{
  "d_model": 384,
  "experts_per_token": 2,
  "init_std_router": 0.00808,
  "head_dim": 64,
  "lr_mult_down": 2.0
}
Below are experts of layer 5 (counted from 0) of a mixture-of-experts language model. Rows are named router (the router's row for the expert), gate (a neuron's input weights, with its number), up (a neuron's input weights, with its number), down (a neuron's output weights, with its number) and show model dimensions 0-95. Each number is 50 + 12 x the weight over its row's rms, rounded and kept within 0 to 99.
Before each expert's rows: a language model's description of what the expert responds to. This comes from a sample of Wikipedia text that the model never trained on.

# expert 10
It responds to: Pronouns, conjunctions, name pieces
router:60 70 46 43 42 55 45 23 40 37 57 28 63 38 39 50 54 47 53 56 72 29 65 46 44 54 49 28 61 48 43 64 60 65 67 64 56 60 40 43 46 49 44 50 45 49 29 31 64 65 09 65 62 43 54 54 55 27 29 56 49 54 70 42 64 42 57 52 64 42 40 47 69 54 34 43 39 64 44 53 60 51 65 39 61 56 32 23 63 40 51 51 45 54 67 52
gate4:48 47 46 41 39 64 51 57 49 46 44 42 30 40 58 51 52 68 53 43 40 53 33 58 68 69 67 64 30 59 39 26 39 33 30 52 37 53 45 40 66 49 24 64 55 42 55 47 50 27 39 44 39 37 62 18 50 30 31 59 50 52 53 65 51 70 52 52 34 63 51 63 52 54 45 19 47 63 57 57 30 38 48 69 47 48 35 35 64 56 54 42 57 50 39 42
up4:42 62 35 53 71 34 41 47 42 41 55 76 42 30 44 36 77 47 67 51 37 59 32 52 44 41 54 66 47 49 47 70 72 60 54 49 45 39 57 47 66 37 57 54 46 66 54 46 46 43 35 43 43 57 62 43 56 53 70 40 59 31 54 64 28 39 51 30 55 59 58 77 44 48 46 63 37 39 47 55 53 67 63 22 48 42 53 70 57 37 41 32 49 47 75 77
down4:70 42 48 64 67 40 51 57 62 51 56 52 45 42 35 60 42 40 59 65 59 64 65 48 50 41 60 50 42 59 34 58 50 67 68 59 67 54 35 41 43 66 46 64 55 53 31 45 34 35 50 57 52 44 48 46 55 55 62 65 72 57 34 38 55 44 23 47 76 53 61 58 58 53 29 80 19 40 52 38 70 55 52 43 56 40 63 76 45 42 44 54 32 35 50 68
gate5:49 42 82 71 48 46 50 49 37 44 52 53 70 41 53 47 74 60 47 53 44 39 54 68 48 68 49 59 49 53 31 50 41 34 47 44 48 50 43 51 28 51 45 47 36 58 63 50 50 49 78 54 54 66 30 40 47 46 63 64 61 54 53 55 50 34 43 74 66 37 40 42 76 57 53 38 45 34 64 55 67 51 47 52 40 36 68 71 55 47 59 64 49 66 62 61
up5:63 35 78 28 73 41 43 72 68 40 46 59 64 64 53 19 69 70 56 76 52 43 59 68 59 59 64 62 73 56 48 33 53 53 61 55 48 50 59 33 52 59 51 49 41 34 51 58 32 73 42 61 46 50 49 47 50 44 67 66 44 45 66 32 57 29 62 45 70 36 51 57 58 46 54 59 41 54 61 54 63 30 57 45 52 39 47 82 57 53 40 53 31 68 56 53
down5:49 48 64 42 39 55 42 43 45 58 47 32 41 42 57 50 61 14 54 53 60 53 37 56 54 62 56 50 42 66 52 36 50 42 50 49 51 61 46 47 44 43 46 47 58 60 66 27 42 48 23 38 54 50 27 52 32 52 52 50 30 36 54 42 70 45 58 39 42 49 57 50 51 64 68 40 45 45 74 51 40 53 38 45 53 48 47 53 49 58 19 42 49 37 49 55
gate6:27 38 53 45 55 56 52 41 62 61 26 44 47 57 47 64 78 48 47 66 31 65 56 50 70 55 60 62 54 46 52 46 63 54 29 56 52 70 40 69 53 41 59 50 49 58 52 48 39 36 53 52 75 67 50 60 34 61 39 54 50 30 74 74 47 46 63 54 53 36 50 53 62 59 49 54 55 64 59 53 44 62 59 39 28 37 45 56 53 71 32 66 29 31 77 48
up6:38 53 50 49 73 68 37 37 40 64 34 38 35 35 61 35 35 64 45 60 55 51 56 46 49 51 45 59 48 49 62 55 44 64 30 31 25 47 47 53 61 59 62 47 49 58 69 54 51 78 51 44 53 51 50 43 34 48 52 51 54 37 57 34 53 52 37 60 40 37 39 65 88 54 21 55 70 53 53 45 47 44 67 33 51 64 62 46 54 39 52 47 56 67 42 42
down6:30 53 41 49 58 46 55 59 35 41 64 38 37 47 45 31 46 52 47 63 60 56 52 71 58 53 41 42 62 37 26 49 47 55 37 63 45 64 37 62 49 56 64 44 47 45 41 31 63 36 41 62 54 66 62 53 32 58 58 54 40 58 69 41 73 70 35 35 41 53 51 64 44 60 60 55 63 60 64 59 66 43 52 50 10 66 44 38 29 32 57 40 29 60 44 46
gate7:58 49 34 51 51 64 52 47 49 34 56 56 69 45 23 51 59 64 62 56 54 43 29 56 69 57 48 48 62 45 61 66 59 62 35 43 49 51 62 33 38 61 40 32 54 42 53 47 60 47 53 50 64 57 49 46 63 60 43 51 63 62 40 60 42 51 36 55 37 53 49 71 62 69 24 39 43 28 64 53 47 47 55 47 52 57 35 22 65 60 54 54 62 42 48 34
up7:48 36 62 46 39 20 57 52 49 75 46 42 24 39 51 50 42 45 41 33 53 43 66 28 37 61 42 47 39 43 54 28 42 76 46 55 70 46 47 61 50 55 59 63 51 52 54 65 52 34 34 53 49 37 48 59 36 38 49 43 59 40 37 57 56 51 46 58 70 56 53 44 49 53 54 27 58 57 26 41 37 49 41 29 68 68 36 49 41 72 55 63 54 51 65 45
down7:37 55 43 47 49 50 53 52 36 77 48 52 39 41 42 49 53 48 69 24 28 50 63 52 44 44 41 70 37 42 79 52 41 48 40 23 54 39 43 40 43 52 55 43 62 59 29 47 51 50 52 52 50 60 33 71 44 48 34 67 60 60 65 62 37 29 69 70 40 36 51 61 26 44 43 61 50 57 27 51 64 60 55 66 40 56 67 56 63 49 26 42 49 42 62 62
gate8:51 32 73 77 51 13 63 36 41 39 55 57 56 50 51 60 32 45 35 55 62 58 45 64 61 49 43 50 46 27 55 48 69 52 41 55 54 53 33 40 48 39 47 66 50 36 53 30 49 50 41 56 62 45 35 31 54 34 38 50 59 53 68 53 50 56 40 52 52 44 52 60 41 44 72 48 38 45 44 55 29 37 38 44 31 71 85 68 47 43 40 50 54 44 67 37
up8:44 49 45 49 48 41 35 57 70 56 47 40 48 48 51 54 47 59 54 68 58 53 44 36 43 41 44 63 50 47 48 49 32 39 47 62 52 32 58 62 50 56 35 46 64 49 52 47 57 48 37 53 32 43 56 38 49 41 58 27 35 83 66 52 40 31 35 22 55 68 58 55 43 43 47 69 53 41 63 59 61 31 86 57 41 45 52 42 45 36 36 45 72 64 42 61
down8:52 43 46 55 60 42 70 31 47 53 38 43 34 56 51 34 24 46 66 59 43 38 59 54 52 55 62 64 53 48 53 59 58 42 63 51 41 44 46 23 57 47 56 49 48 42 47 61 49 50 57 50 48 29 45 54 34 35 47 40 52 29 66 64 47 42 39 58 55 53 65 44 76 72 59 52 58 49 60 72 68 52 48 74 59 38 31 47 40 31 56 64 34 52 42 32
gate9:29 37 27 39 58 60 64 70 61 53 71 66 24 27 52 41 58 42 48 65 53 54 47 53 49 50 56 36 47 50 38 45 53 44 45 47 49 57 53 44 79 23 45 43 53 45 26 55 68 54 69 66 68 48 49 58 39 77 31 52 37 22 52 43 58 57 52 62 60 59 36 47 52 50 62 40 58 57 49 43 48 57 73 50 58 69 43 55 62 56 25 59 26 36 33 68
up9:41 49 33 57 79 50 31 44 22 42 59 57 47 44 51 39 60 72 67 65 47 47 23 60 43 48 33 51 45 48 46 37 59 43 36 39 48 55 68 55 62 55 64 55 41 55 45 40 46 33 50 67 56 41 54 68 31 41 29 56 49 58 52 40 33 43 54 64 77 38 54 43 40 43 39 47 59 42 65 56 54 28 48 33 68 53 50 67 51 21 37 35 46 32 33 70
down9:20 66 52 59 43 50 46 47 39 52 48 61 45 76 30 28 30 57 52 50 48 54 77 64 53 44 50 73 34 54 47 54 52 59 74 62 63 44 73 38 42 56 56 29 60 50 35 12 71 43 51 57 45 61 51 51 57 53 45 45 51 52 49 66 59 45 36 55 57 38 52 56 46 51 81 44 34 72 60 42 55 61 41 32 50 60 50 42 54 25 72 52 53 37 35 47
gate10:30 65 60 51 29 53 49 28 25 35 68 50 58 33 56 46 53 75 34 73 51 48 83 36 44 23 36 44 72 69 57 59 57 59 55 43 61 79 56 48 68 53 41 49 59 41 36 67 43 44 42 24 65 38 64 47 37 53 44 37 58 48 35 57 78 56 32 40 52 51 43 35 49 70 55 35 34 60 46 46 40 62 57 66 50 54 66 39 51 54 35 57 49 72 50 46
up10:58 38 55 46 54 36 62 48 39 60 49 21 49 62 46 51 75 49 48 37 58 44 42 73 51 41 45 66 63 63 55 41 46 43 85 41 63 56 66 63 38 42 43 24 60 43 62 62 34 59 46 62 43 37 69 48 77 48 37 65 38 46 59 43 51 20 65 51 63 37 43 46 60 57 31 46 46 43 47 42 54 41 35 53 52 51 32 44 67 36 57 63 50 36 45 48
down10:43 56 66 74 61 45 41 28 49 70 51 57 54 70 37 49 35 59 62 45 47 60 44 55 38 37 37 64 70 51 51 54 39 39 47 72 52 66 63 45 70 49 61 48 38 46 66 66 39 57 23 65 47 46 38 42 65 64 39 49 42 60 46 65 63 42 59 54 39 43 69 50 50 51 70 24 42 40 58 55 61 46 44 53 51 55 54 51 46 62 62 63 15 62 48 55
gate11:48 61 48 47 46 54 44 58 58 55 36 39 36 46 53 59 36 50 41 43 54 52 52 62 53 59 32 37 44 78 58 66 69 44 61 51 70 30 37 40 66 33 49 69 61 52 59 24 57 54 53 51 49 34 55 54 44 22 45 57 56 46 31 54 49 59 51 80 82 53 46 64 45 54 40 62 62 52 57 55 47 56 31 39 37 58 52 21 69 52 47 65 46 51 65 58
up11:64 59 42 39 68 56 40 58 59 54 44 47 37 53 64 54 46 41 52 71 61 37 62 53 27 30 48 60 44 72 13 32 61 70 44 54 46 58 48 44 59 48 49 62 46 44 45 53 83 57 37 44 48 62 50 27 31 37 51 56 44 54 50 58 52 50 47 72 48 46 39 71 27 41 46 61 56 62 55 56 60 35 45 25 51 73 48 28 53 33 51 54 43 43 39 50
down11:56 41 55 47 68 54 69 41 57 46 43 48 49 64 39 42 59 48 36 44 43 46 74 23 45 75 32 68 77 50 50 62 61 70 38 46 60 42 48 49 37 39 64 58 24 30 45 44 63 51 36 37 32 63 40 55 36 40 62 72 52 33 41 48 61 60 43 53 68 57 63 46 36 30 43 40 63 60 61 69 57 70 45 42 39 59 38 66 63 44 33 49 48 35 55 53
gate12:49 41 62 56 44 64 53 53 49 29 75 60 61 74 42 80 54 43 44 45 46 46 43 33 48 46 35 50 61 52 50 73 69 43 37 48 71 27 37 45 47 59 44 65 75 57 40 60 45 46 50 70 39 42 32 57 41 40 46 55 65 45 70 59 45 50 44 42 51 58 55 58 40 60 68 55 62 52 50 62 50 54 42 60 67 72 48 66 62 30 53 60 51 55 55 35
up12:68 59 25 41 57 79 61 44 73 54 29 36 16 55 47 55 46 49 35 41 54 43 49 47 41 50 62 48 46 40 82 46 41 64 50 61 46 51 57 41 43 44 69 56 41 50 61 49 66 51 60 35 53 63 54 55 66 67 56 48 33 62 59 57 48 42 81 32 55 41 40 42 46 29 56 46 59 66 49 50 50 61 57 58 44 32 53 44 39 65 36 47 40 37 42 52
down12:57 54 40 55 21 61 41 47 44 48 37 66 60 53 18 50 42 48 43 65 49 68 35 54 60 51 60 54 61 60 48 61 43 44 59 31 48 51 60 35 41 32 50 56 59 32 69 68 40 45 48 48 47 62 47 68 60 62 66 68 31 61 48 49 39 28 13 60 56 45 43 36 71 61 59 45 45 46 24 54 51 58 63 52 49 63 52 44 56 68 53 40 58 41 60 44
gate13:14 41 72 48 48 55 52 44 54 23 67 40 60 61 65 59 50 61 49 45 46 44 56 64 53 44 63 46 64 58 43 51 40 62 47 39 44 64 84 60 40 40 41 37 58 72 50 28 40 45 52 44 52 65 41 44 69 63 25 33 40 46 46 47 65 44 58 54 54 65 54 55 34 80 48 43 35 25 49 44 55 29 42 36 43 50 27 47 58 55 66 71 34 59 58 54
up13:49 53 55 71 53 58 29 66 61 52 58 29 61 38 43 71 59 43 46 58 33 46 56 55 61 50 51 56 59 44 50 61 42 39 41 42 41 44 55 49 69 39 57 31 63 28 57 28 36 42 34 63 54 47 32 74 43 70 46 42 38 62 73 30 52 30 54 51 43 58 83 28 44 45 55 58 53 28 30 66 65 65 54 38 78 46 57 42 64 55 63 37 51 45 53 69
down13:27 59 51 72 47 54 49 37 75 60 39 39 56 30 49 42 33 25 58 59 68 62 65 62 70 50 58 43 44 53 50 53 64 31 54 69 41 71 45 47 47 73 53 49 51 40 60 61 58 39 54 56 54 32 64 62 60 65 62 42 59 58 46 43 57 38 41 51 39 62 59 52 42 47 54 68 31 40 36 54 52 54 44 38 59 51 59 27 46 63 59 41 48 77 55 46
gate14:54 49 53 59 44 38 29 44 60 29 31 72 69 44 40 58 49 50 59 73 56 57 64 62 53 38 57 61 41 43 59 67 46 44 59 51 44 35 55 58 52 48 63 45 79 52 64 35 56 62 44 31 20 52 52 72 61 60 71 49 42 49 40 53 70 50 64 37 54 71 48 57 40 55 54 40 51 54 53 24 57 46 47 59 57 48 60 54 53 27 42 54 47 60 52 74
up14:54 41 60 57 44 46 53 41 61 51 50 29 42 37 81 53 63 52 73 74 48 50 59 76 41 37 34 51 40 59 25 55 41 65 37 65 31 50 46 45 41 54 48 59 64 47 58 39 40 52 66 52 35 50 62 93 54 68 45 38 53 74 60 51 56 68 40 50 52 40 55 61 36 57 35 64 49 52 61 41 42 34 38 42 31 41 32 59 34 60 53 38 72 67 40 51
down14:54 43 46 64 50 35 42 56 24 61 55 34 58 37 43 48 49 52 32 56 53 59 47 57 45 56 44 56 58 45 57 58 43 58 54 70 33 49 51 29 56 48 59 43 36 55 67 40 59 57 49 50 38 37 38 41 57 50 50 24 69 75 48 51 35 54 60 41 60 54 43 23 63 40 65 38 43 64 60 89 45 40 26 42 43 65 45 44 59 53 29 53 60 51 54 48
gate15:66 44 40 31 49 59 41 34 34 58 69 37 61 54 48 38 44 65 67 56 64 71 53 26 51 70 56 52 52 51 56 55 69 54 53 54 53 49 47 50 49 60 54 54 64 35 41 59 59 56 71 61 63 49 49 51 45 47 46 56 54 45 48 38 59 38 70 45 44 70 31 46 35 51 55 44 30 60 35 41 72 67 33 41 60 33 46 32 45 42 55 66 20 30 53 53
up15:47 47 42 54 53 47 56 55 43 60 52 56 64 43 52 56 61 49 52 36 39 50 48 40 54 59 43 35 38 49 42 35 39 63 32 55 51 54 47 48 22 46 61 54 58 47 68 30 46 58 45 49 51 82 35 39 45 47 46 54 29 47 66 45 53 74 55 58 40 57 47 50 62 51 77 45 48 51 48 73 46 29 62 51 44 37 44 52 45 36 69 39 54 44 62 74
down15:47 47 56 65 49 55 39 80 61 49 48 45 64 57 64 43 58 48 50 50 38 38 75 57 63 51 45 15 65 44 40 41 63 42 48 59 41 35 48 48 59 49 44 63 66 49 40 27 36 36 43 46 77 58 47 68 46 59 60 56 41 51 51 41 73 60 45 44 39 45 63 43 70 44 51 43 58 57 59 66 57 50 54 61 58 46 51 46 55 60 49 60 67 40 51 54
gate16:15 55 62 65 44 69 38 55 47 43 60 36 70 43 52 47 70 58 48 60 60 75 43 41 47 40 60 34 60 42 45 80 54 40 58 59 47 70 29 51 48 49 53 48 51 43 44 56 70 54 25 46 48 44 45 43 34 29 56 33 30 40 59 59 55 51 62 28 53 50 34 58 49 23 56 46 31 50 48 60 41 65 55 44 58 68 39 48 49 60 53 49 65 52 37 45
up16:55 73 77 36 52 31 50 59 34 65 48 59 56 62 37 52 73 57 48 44 48 39 37 60 60 71 42 44 41 64 62 62 77 52 37 46 51 51 55 45 30 80 64 57 58 46 36 67 27 40 69 66 56 48 58 56 53 58 43 57 68 53 53 29 46 67 17 22 55 38 50 31 34 58 53 52 42 51 61 39 47 42 44 55 46 44 60 48 35 21 55 43 39 51 49 64
down16:45 66 45 50 36 45 35 63 59 85 31 69 44 49 36 46 51 38 28 42 59 71 43 73 42 46 56 51 30 29 63 41 36 53 46 41 72 67 58 44 57 50 38 45 53 68 45 70 32 64 49 56 29 55 36 48 52 42 61 42 32 39 52 48 48 40 43 33 46 67 77 62 63 58 58 42 67 42 50 45 34 58 49 47 45 64 55 35 55 60 34 35 81 37 64 59
gate17:37 63 35 35 42 34 66 53 57 59 42 45 70 42 30 50 54 58 47 59 57 50 61 60 37 47 79 46 68 60 55 42 45 57 69 46 35 45 50 45 59 52 44 58 60 49 43 57 52 27 48 59 33 43 57 68 46 54 63 53 47 66 42 63 57 75 58 48 48 23 25 46 43 54 58 30 60 50 38 31 46 46 46 42 49 50 40 57 41 58 48 47 30 73 41 50
up17:48 43 50 48 42 30 32 45 72 38 54 63 72 49 48 32 51 41 55 38 33 51 60 48 41 47 48 63 50 46 49 39 78 62 47 63 65 31 55 47 45 31 67 44 43 45 54 58 42 37 35 61 62 42 30 35 66 25 32 68 59 76 52 59 43 28 44 51 27 50 51 45 58 54 70 41 28 35 55 34 59 52 68 58 50 52 56 54 50 23 58 49 53 59 40 54
down17:47 49 51 59 53 62 55 43 50 30 52 43 50 52 42 48 68 72 42 35 56 57 69 70 38 65 37 39 47 27 52 47 38 51 54 64 74 46 66 50 58 44 58 62 51 58 52 55 18 42 72 54 46 36 56 48 60 39 52 45 44 49 57 40 51 38 60 51 56 45 49 56 51 44 68 40 59 58 58 53 51 73 66 39 49 54 54 52 53 35 53 57 50 71 47 28
gate18:62 62 59 50 51 71 36 62 52 64 53 40 46 57 56 52 46 58 52 56 43 47 54 60 60 46 32 44 63 54 26 44 44 53 49 42 60 42 66 49 42 51 60 64 48 43 35 69 56 60 27 47 53 57 50 29 41 56 45 51 58 35 45 52 46 74 55 66 54 49 57 51 48 55 33 43 42 56 52 45 55 49 37 50 25 35 32 41 62 57 48 31 33 41 45 67
up18:40 66 65 59 51 49 43 46 33 79 52 56 45 55 45 30 64 58 31 50 48 37 48 54 48 39 62 48 36 40 64 42 67 33 50 76 56 40 40 43 87 39 50 38 65 56 64 63 60 48 56 55 64 32 55 53 40 66 16 58 48 36 39 36 42 44 44 33 56 70 62 54 42 51 62 39 29 48 49 51 43 62 52 41 40 54 52 51 44 42 57 68 42 44 35 53
down18:52 50 54 72 18 34 43 57 55 54 42 43 59 44 45 55 44 54 52 62 61 64 43 70 61 41 69 45 45 42 59 75 39 83 39 34 39 68 72 58 48 39 47 50 73 49 49 67 55 47 80 48 51 61 41 57 46 76 59 46 47 52 64 55 55 71 59 48 39 35 40 34 41 61 39 59 58 45 39 40 81 56 59 59 59 40 33 46 52 43 53 50 77 52 67 44
gate19:38 63 46 38 40 36 66 45 39 38 52 50 40 59 49 57 54 17 57 67 62 43 49 50 38 60 51 40 45 65 32 33 47 62 55 40 64 72 51 76 45 60 51 53 48 54 59 54 48 53 71 67 51 64 44 52 75 46 52 54 45 49 63 40 59 62 48 52 68 52 59 40 45 48 27 31 39 51 32 56 24 51 45 27 59 38 52 43 41 36 31 57 20 38 61 45
up19:77 28 69 47 70 60 29 65 51 60 54 54 53 48 49 30 64 38 76 45 34 56 57 51 65 33 49 44 58 56 32 62 52 39 55 52 48 53 45 44 35 38 33 43 63 37 62 58 34 45 32 58 46 39 51 54 50 37 64 29 22 65 52 51 49 29 51 76 32 31 49 42 26 41 58 56 54 34 54 34 48 65 53 64 36 36 44 54 67 38 53 42 49 75 27 33
down19:67 66 53 52 54 34 58 46 64 78 42 63 60 60 29 45 34 54 51 44 66 65 45 20 48 50 55 24 76 52 39 41 43 46 50 65 61 42 59 52 47 47 58 34 61 49 53 49 60 57 47 56 29 60 37 26 57 75 52 54 39 41 55 53 55 53 54 53 47 29 66 49 52 53 42 47 53 43 53 53 41 47 78 65 41 71 49 64 50 71 71 42 60 46 60 42
gate20:65 53 43 55 54 49 50 59 29 57 17 41 36 44 46 70 33 55 53 61 70 42 20 55 74 56 51 44 46 38 58 46 45 43 50 52 54 59 46 49 48 41 30 69 52 56 66 43 49 49 47 48 54 43 51 36 57 21 47 54 51 62 55 56 49 52 49 42 52 52 45 34 55 80 70 48 60 53 23 45 42 50 46 45 64 63 29 33 46 39 55 55 43 24 42 64
up20:52 59 45 50 47 35 32 55 50 56 42 35 41 59 53 55 50 63 39 41 57 64 45 59 44 64 50 57 48 43 53 42 38 56 74 76 53 58 40 49 58 46 39 61 60 34 61 48 47 48 26 57 43 49 50 27 41 41 74 43 57 42 56 48 42 67 60 62 39 47 33 11 49 50 64 51 51 39 61 59 72 39 45 61 42 47 26 53 71 51 47 52 26 57 38 44
down20:27 47 37 54 27 16 81 40 35 71 64 47 32 54 42 57 59 55 66 39 51 71 75 27 62 60 65 41 45 59 27 23 39 46 53 50 45 47 56 42 60 48 46 54 52 65 27 52 41 67 61 66 34 51 54 41 25 66 48 58 48 61 42 65 48 29 38 63 68 39 28 53 45 50 58 41 51 58 43 47 61 46 44 72 65 45 27 38 45 34 44 55 40 61 48 60
gate21:52 58 55 64 64 54 52 41 36 74 56 56 60 38 50 64 52 66 50 37 60 33 45 29 34 51 43 54 46 42 37 21 74 46 43 51 59 37 43 30 45 55 41 41 21 49 31 42 25 41 47 59 53 47 50 37 27 49 38 53 56 40 39 45 49 48 50 22 43 61 44 63 36 56 36 55 59 58 32 63 37 62 70 52 45 41 48 33 47 51 65 52 64 49 59 69
up21:52 55 61 45 49 62 37 64 40 67 52 25 41 72 35 73 59 56 45 40 46 54 19 29 57 51 37 72 36 52 44 40 62 42 31 43 54 51 35 49 46 42 68 61 18 47 52 49 74 70 70 51 58 43 49 50 44 71 58 37 47 34 48 46 39 48 55 31 56 57 31 48 44 34 27 35 34 58 35 58 58 33 44 47 51 53 25 40 62 65 64 46 62 66 37 51
down21:48 45 45 46 53 42 79 46 56 64 68 52 30 40 40 72 37 41 57 54 69 49 63 61 29 48 50 56 49 64 45 33 48 42 61 76 51 49 44 39 44 50 30 65 54 42 65 46 60 44 59 34 60 37 58 49 53 51 83 50 27 42 44 51 45 58 60 50 58 57 46 56 50 42 57 54 66 57 43 51 46 24 82 53 56 41 26 42 34 57 33 23 52 40 53 60
gate22:49 33 64 49 36 61 43 59 63 53 44 57 41 57 44 52 50 49 62 38 51 45 49 52 45 46 60 61 50 30 61 59 63 54 56 61 64 38 46 56 42 47 49 50 66 72 36 61 52 61 39 71 73 18 51 57 69 50 56 32 62 54 49 40 52 53 67 38 62 41 58 56 37 37 55 44 26 52 63 35 58 45 59 33 64 47 53 40 70 27 42 31 45 58 73 65
up22:65 37 37 34 15 57 55 36 50 67 44 56 58 35 65 60 42 60 47 40 53 66 42 55 40 54 70 48 54 43 61 53 73 43 58 29 63 52 62 62 46 38 49 44 48 50 41 46 63 26 46 55 63 51 45 59 24 46 57 49 52 39 71 32 37 37 65 38 56 68 55 16 40 32 41 72 56 31 65 47 66 60 53 49 68 46 24 51 44 42 34 58 48 49 53 42
down22:54 43 61 62 63 57 48 42 53 48 35 44 48 47 64 46 39 57 42 41 42 51 60 77 70 59 31 45 41 52 29 39 59 43 46 44 58 49 46 68 30 62 57 47 47 65 71 71 47 62 51 41 45 46 53 31 48 48 59 57 39 50 58 41 37 45 53 42 45 64 62 49 63 62 39 65 54 77 37 42 35 56 51 65 41 27 50 48 59 67 20 66 72 59 64 46
gate23:45 49 52 68 43 45 51 52 45 38 63 45 47 44 54 56 68 49 64 54 42 58 67 45 52 38 50 53 71 47 47 50 23 55 53 41 36 52 49 34 55 35 55 29 75 46 58 65 64 48 59 50 52 28 42 44 44 54 66 60 44 60 76 46 56 48 53 50 78 65 66 56 64 43 32 48 61 40 64 53 53 65 60 41 36 51 74 57 68 56 48 47 58 49 45 59
up23:37 60 73 46 56 43 51 77 38 62 60 46 60 51 34 36 50 31 76 22 28 62 76 39 54 62 51 55 54 71 44 53 14 45 39 31 66 48 30 52 65 63 37 68 58 66 38 65 61 68 35 61 46 38 51 64 40 64 34 54 49 59 41 27 60 50 54 50 53 56 57 41 40 40 50 55 38 45 56 49 58 40 53 66 43 50 39 52 41 51 70 31 56 41 78 63
down23:57 53 38 43 40 47 54 30 49 52 48 26 57 77 51 63 39 51 42 39 52 60 61 43 44 54 51 45 57 37 59 43 34 52 56 60 51 52 67 64 38 50 42 44 40 43 36 36 65 38 41 46 39 56 55 43 46 42 51 37 39 39 41 62 45 62 59 48 54 75 37 38 62 75 58 71 42 60 74 70 55 63 50 45 22 57 59 54 57 52 68 51 27 49 55 62
gate24:52 65 60 49 46 43 41 49 34 27 58 32 56 70 58 64 55 42 55 30 49 55 49 56 42 42 44 56 59 44 39 30 38 42 56 37 63 59 48 38 45 48 61 49 62 48 48 50 37 54 53 56 50 41 52 32 65 53 44 42 56 40 58 52 69 51 48 47 45 48 58 57 59 49 51 32 57 62 49 36 56 51 47 60 67 62 38 41 37 49 71 76 31 44 61 30
up24:51 99 43 60 34 38 28 47 37 49 56 50 20 73 46 60 58 38 64 32 50 54 54 36 62 58 58 46 67 31 38 53 29 38 39 39 45 44 38 62 37 52 39 42 28 55 50 41 56 68 39 48 45 44 62 33 44 25 57 42 48 45 26 40 58 69 50 57 58 45 23 44 58 64 45 58 49 54 59 34 74 45 52 72 35 18 54 65 52 42 63 59 51 39 44 61
down24:37 50 45 48 74 39 35 52 62 79 64 52 53 41 64 45 41 38 52 62 49 58 51 67 50 54 50 62 35 45 42 73 37 63 62 15 38 38 50 48 56 42 44 43 59 45 31 43 64 53 47 47 54 56 68 47 73 45 50 51 45 50 58 37 43 66 60 39 65 30 40 37 46 38 61 35 52 58 51 53 38 47 41 55 57 60 68 47 61 65 45 54 28 18 33 76
gate25:46 60 65 51 40 57 42 24 42 46 47 14 55 66 37 59 66 62 45 54 71 58 60 43 47 33 49 58 33 48 48 64 41 26 52 39 61 57 55 23 51 36 46 56 77 43 31 53 78 45 45 56 39 44 64 46 53 16 51 56 60 71 69 70 55 44 40 44 45 47 54 61 56 51 54 50 53 29 44 66 42 57 69 46 64 38 51 37 49 58 54 33 55 58 30 42
up25:53 34 67 49 54 44 45 53 38 53 63 55 70 52 63 38 65 56 39 39 38 39 46 72 43 39 56 38 23 72 37 35 36 36 52 59 48 55 41 62 74 49 62 45 24 51 20 38 48 49 48 45 39 49 65 71 30 53 46 38 54 54 52 45 51 34 34 50 40 32 32 79 67 44 78 60 46 62 53 41 62 45 67 32 71 61 58 66 51 33 25 49 30 51 32 58
down25:55 60 62 51 53 45 47 60 58 34 45 41 50 43 54 73 49 59 47 42 46 67 43 60 36 54 47 55 58 77 53 38 44 53 50 62 61 61 60 53 41 37 43 45 55 46 47 27 60 43 64 59 35 32 56 47 53 31 39 42 30 53 37 50 36 57 33 61 56 39 45 51 69 59 56 41 42 49 51 65 39 49 64 30 36 62 82 40 47 52 36 67 61 57 36 54
gate26:36 52 51 18 57 45 44 41 51 52 43 29 53 52 54 41 31 40 73 49 28 34 46 46 56 54 42 34 41 53 37 54 66 41 52 56 41 48 39 39 47 46 57 37 65 50 30 55 53 54 20 60 52 62 59 40 58 56 41 46 48 39 45 48 49 49 28 40 40 73 43 54 49 30 33 66 77 53 35 47 44 40 49 51 56 55 46 48 49 45 48 29 54 46 56 58
up26:55 61 64 44 53 49 46 51 61 60 45 31 52 47 49 55 47 58 57 47 38 52 47 47 49 62 44 34 52 42 41 39 41 50 55 50 35 36 38 37 66 46 63 39 64 45 44 54 48 66 43 35 58 34 54 44 62 66 63 49 56 43 51 42 63 54 31 42 61 63 45 46 61 50 41 57 48 55 60 29 44 42 51 56 52 68 43 45 56 62 42 54 33 51 58 76
down26:37 32 57 63 27 58 51 48 37 50 57 70 46 56 45 54 68 46 49 45 53 56 59 54 59 55 68 68 49 67 70 58 51 56 48 37 78 52 55 38 46 48 33 62 55 46 73 40 49 33 63 60 40 51 44 45 55 42 48 44 49 48 61 58 43 57 65 58 32 38 55 51 42 50 50 45 69 47 48 69 39 33 54 51 42 57 52 35 42 63 53 54 61 53 39 42
gate27:33 56 44 41 46 46 59 46 39 43 70 29 41 57 62 59 44 69 49 55 70 52 56 52 35 48 46 41 34 50 48 48 36 65 71 64 40 50 67 45 39 58 37 37 42 52 47 44 52 37 31 65 71 55 68 56 62 36 41 39 31 44 30 24 61 71 54 54 48 57 56 29 51 37 41 45 32 42 45 50 52 35 59 62 37 44 40 68 64 59 34 58 31 50 62 66
up27:56 42 48 40 55 70 33 75 56 48 36 53 50 30 40 49 52 68 30 58 47 57 56 67 49 46 51 43 47 52 60 42 49 39 66 45 63 41 54 41 39 46 35 65 63 21 34 57 46 44 41 51 41 47 55 36 55 36 74 57 46 54 52 36 29 52 46 47 37 53 51 50 66 61 48 74 50 51 59 48 41 79 52 70 62 34 55 37 67 52 56 62 52 74 49 76
down27:53 70 59 49 50 70 43 66 78 44 66 46 43 62 38 55 36 57 34 54 60 93 44 65 50 52 53 50 47 67 65 64 64 69 45 47 55 72 34 50 61 46 20 39 63 34 32 47 44 42 57 29 40 52 40 49 35 36 58 51 43 55 40 56 44 53 62 33 57 28 50 33 70 93 24 43 49 51 45 65 84 54 57 60 36 58 36 49 66 38 41 27 37 46 45 53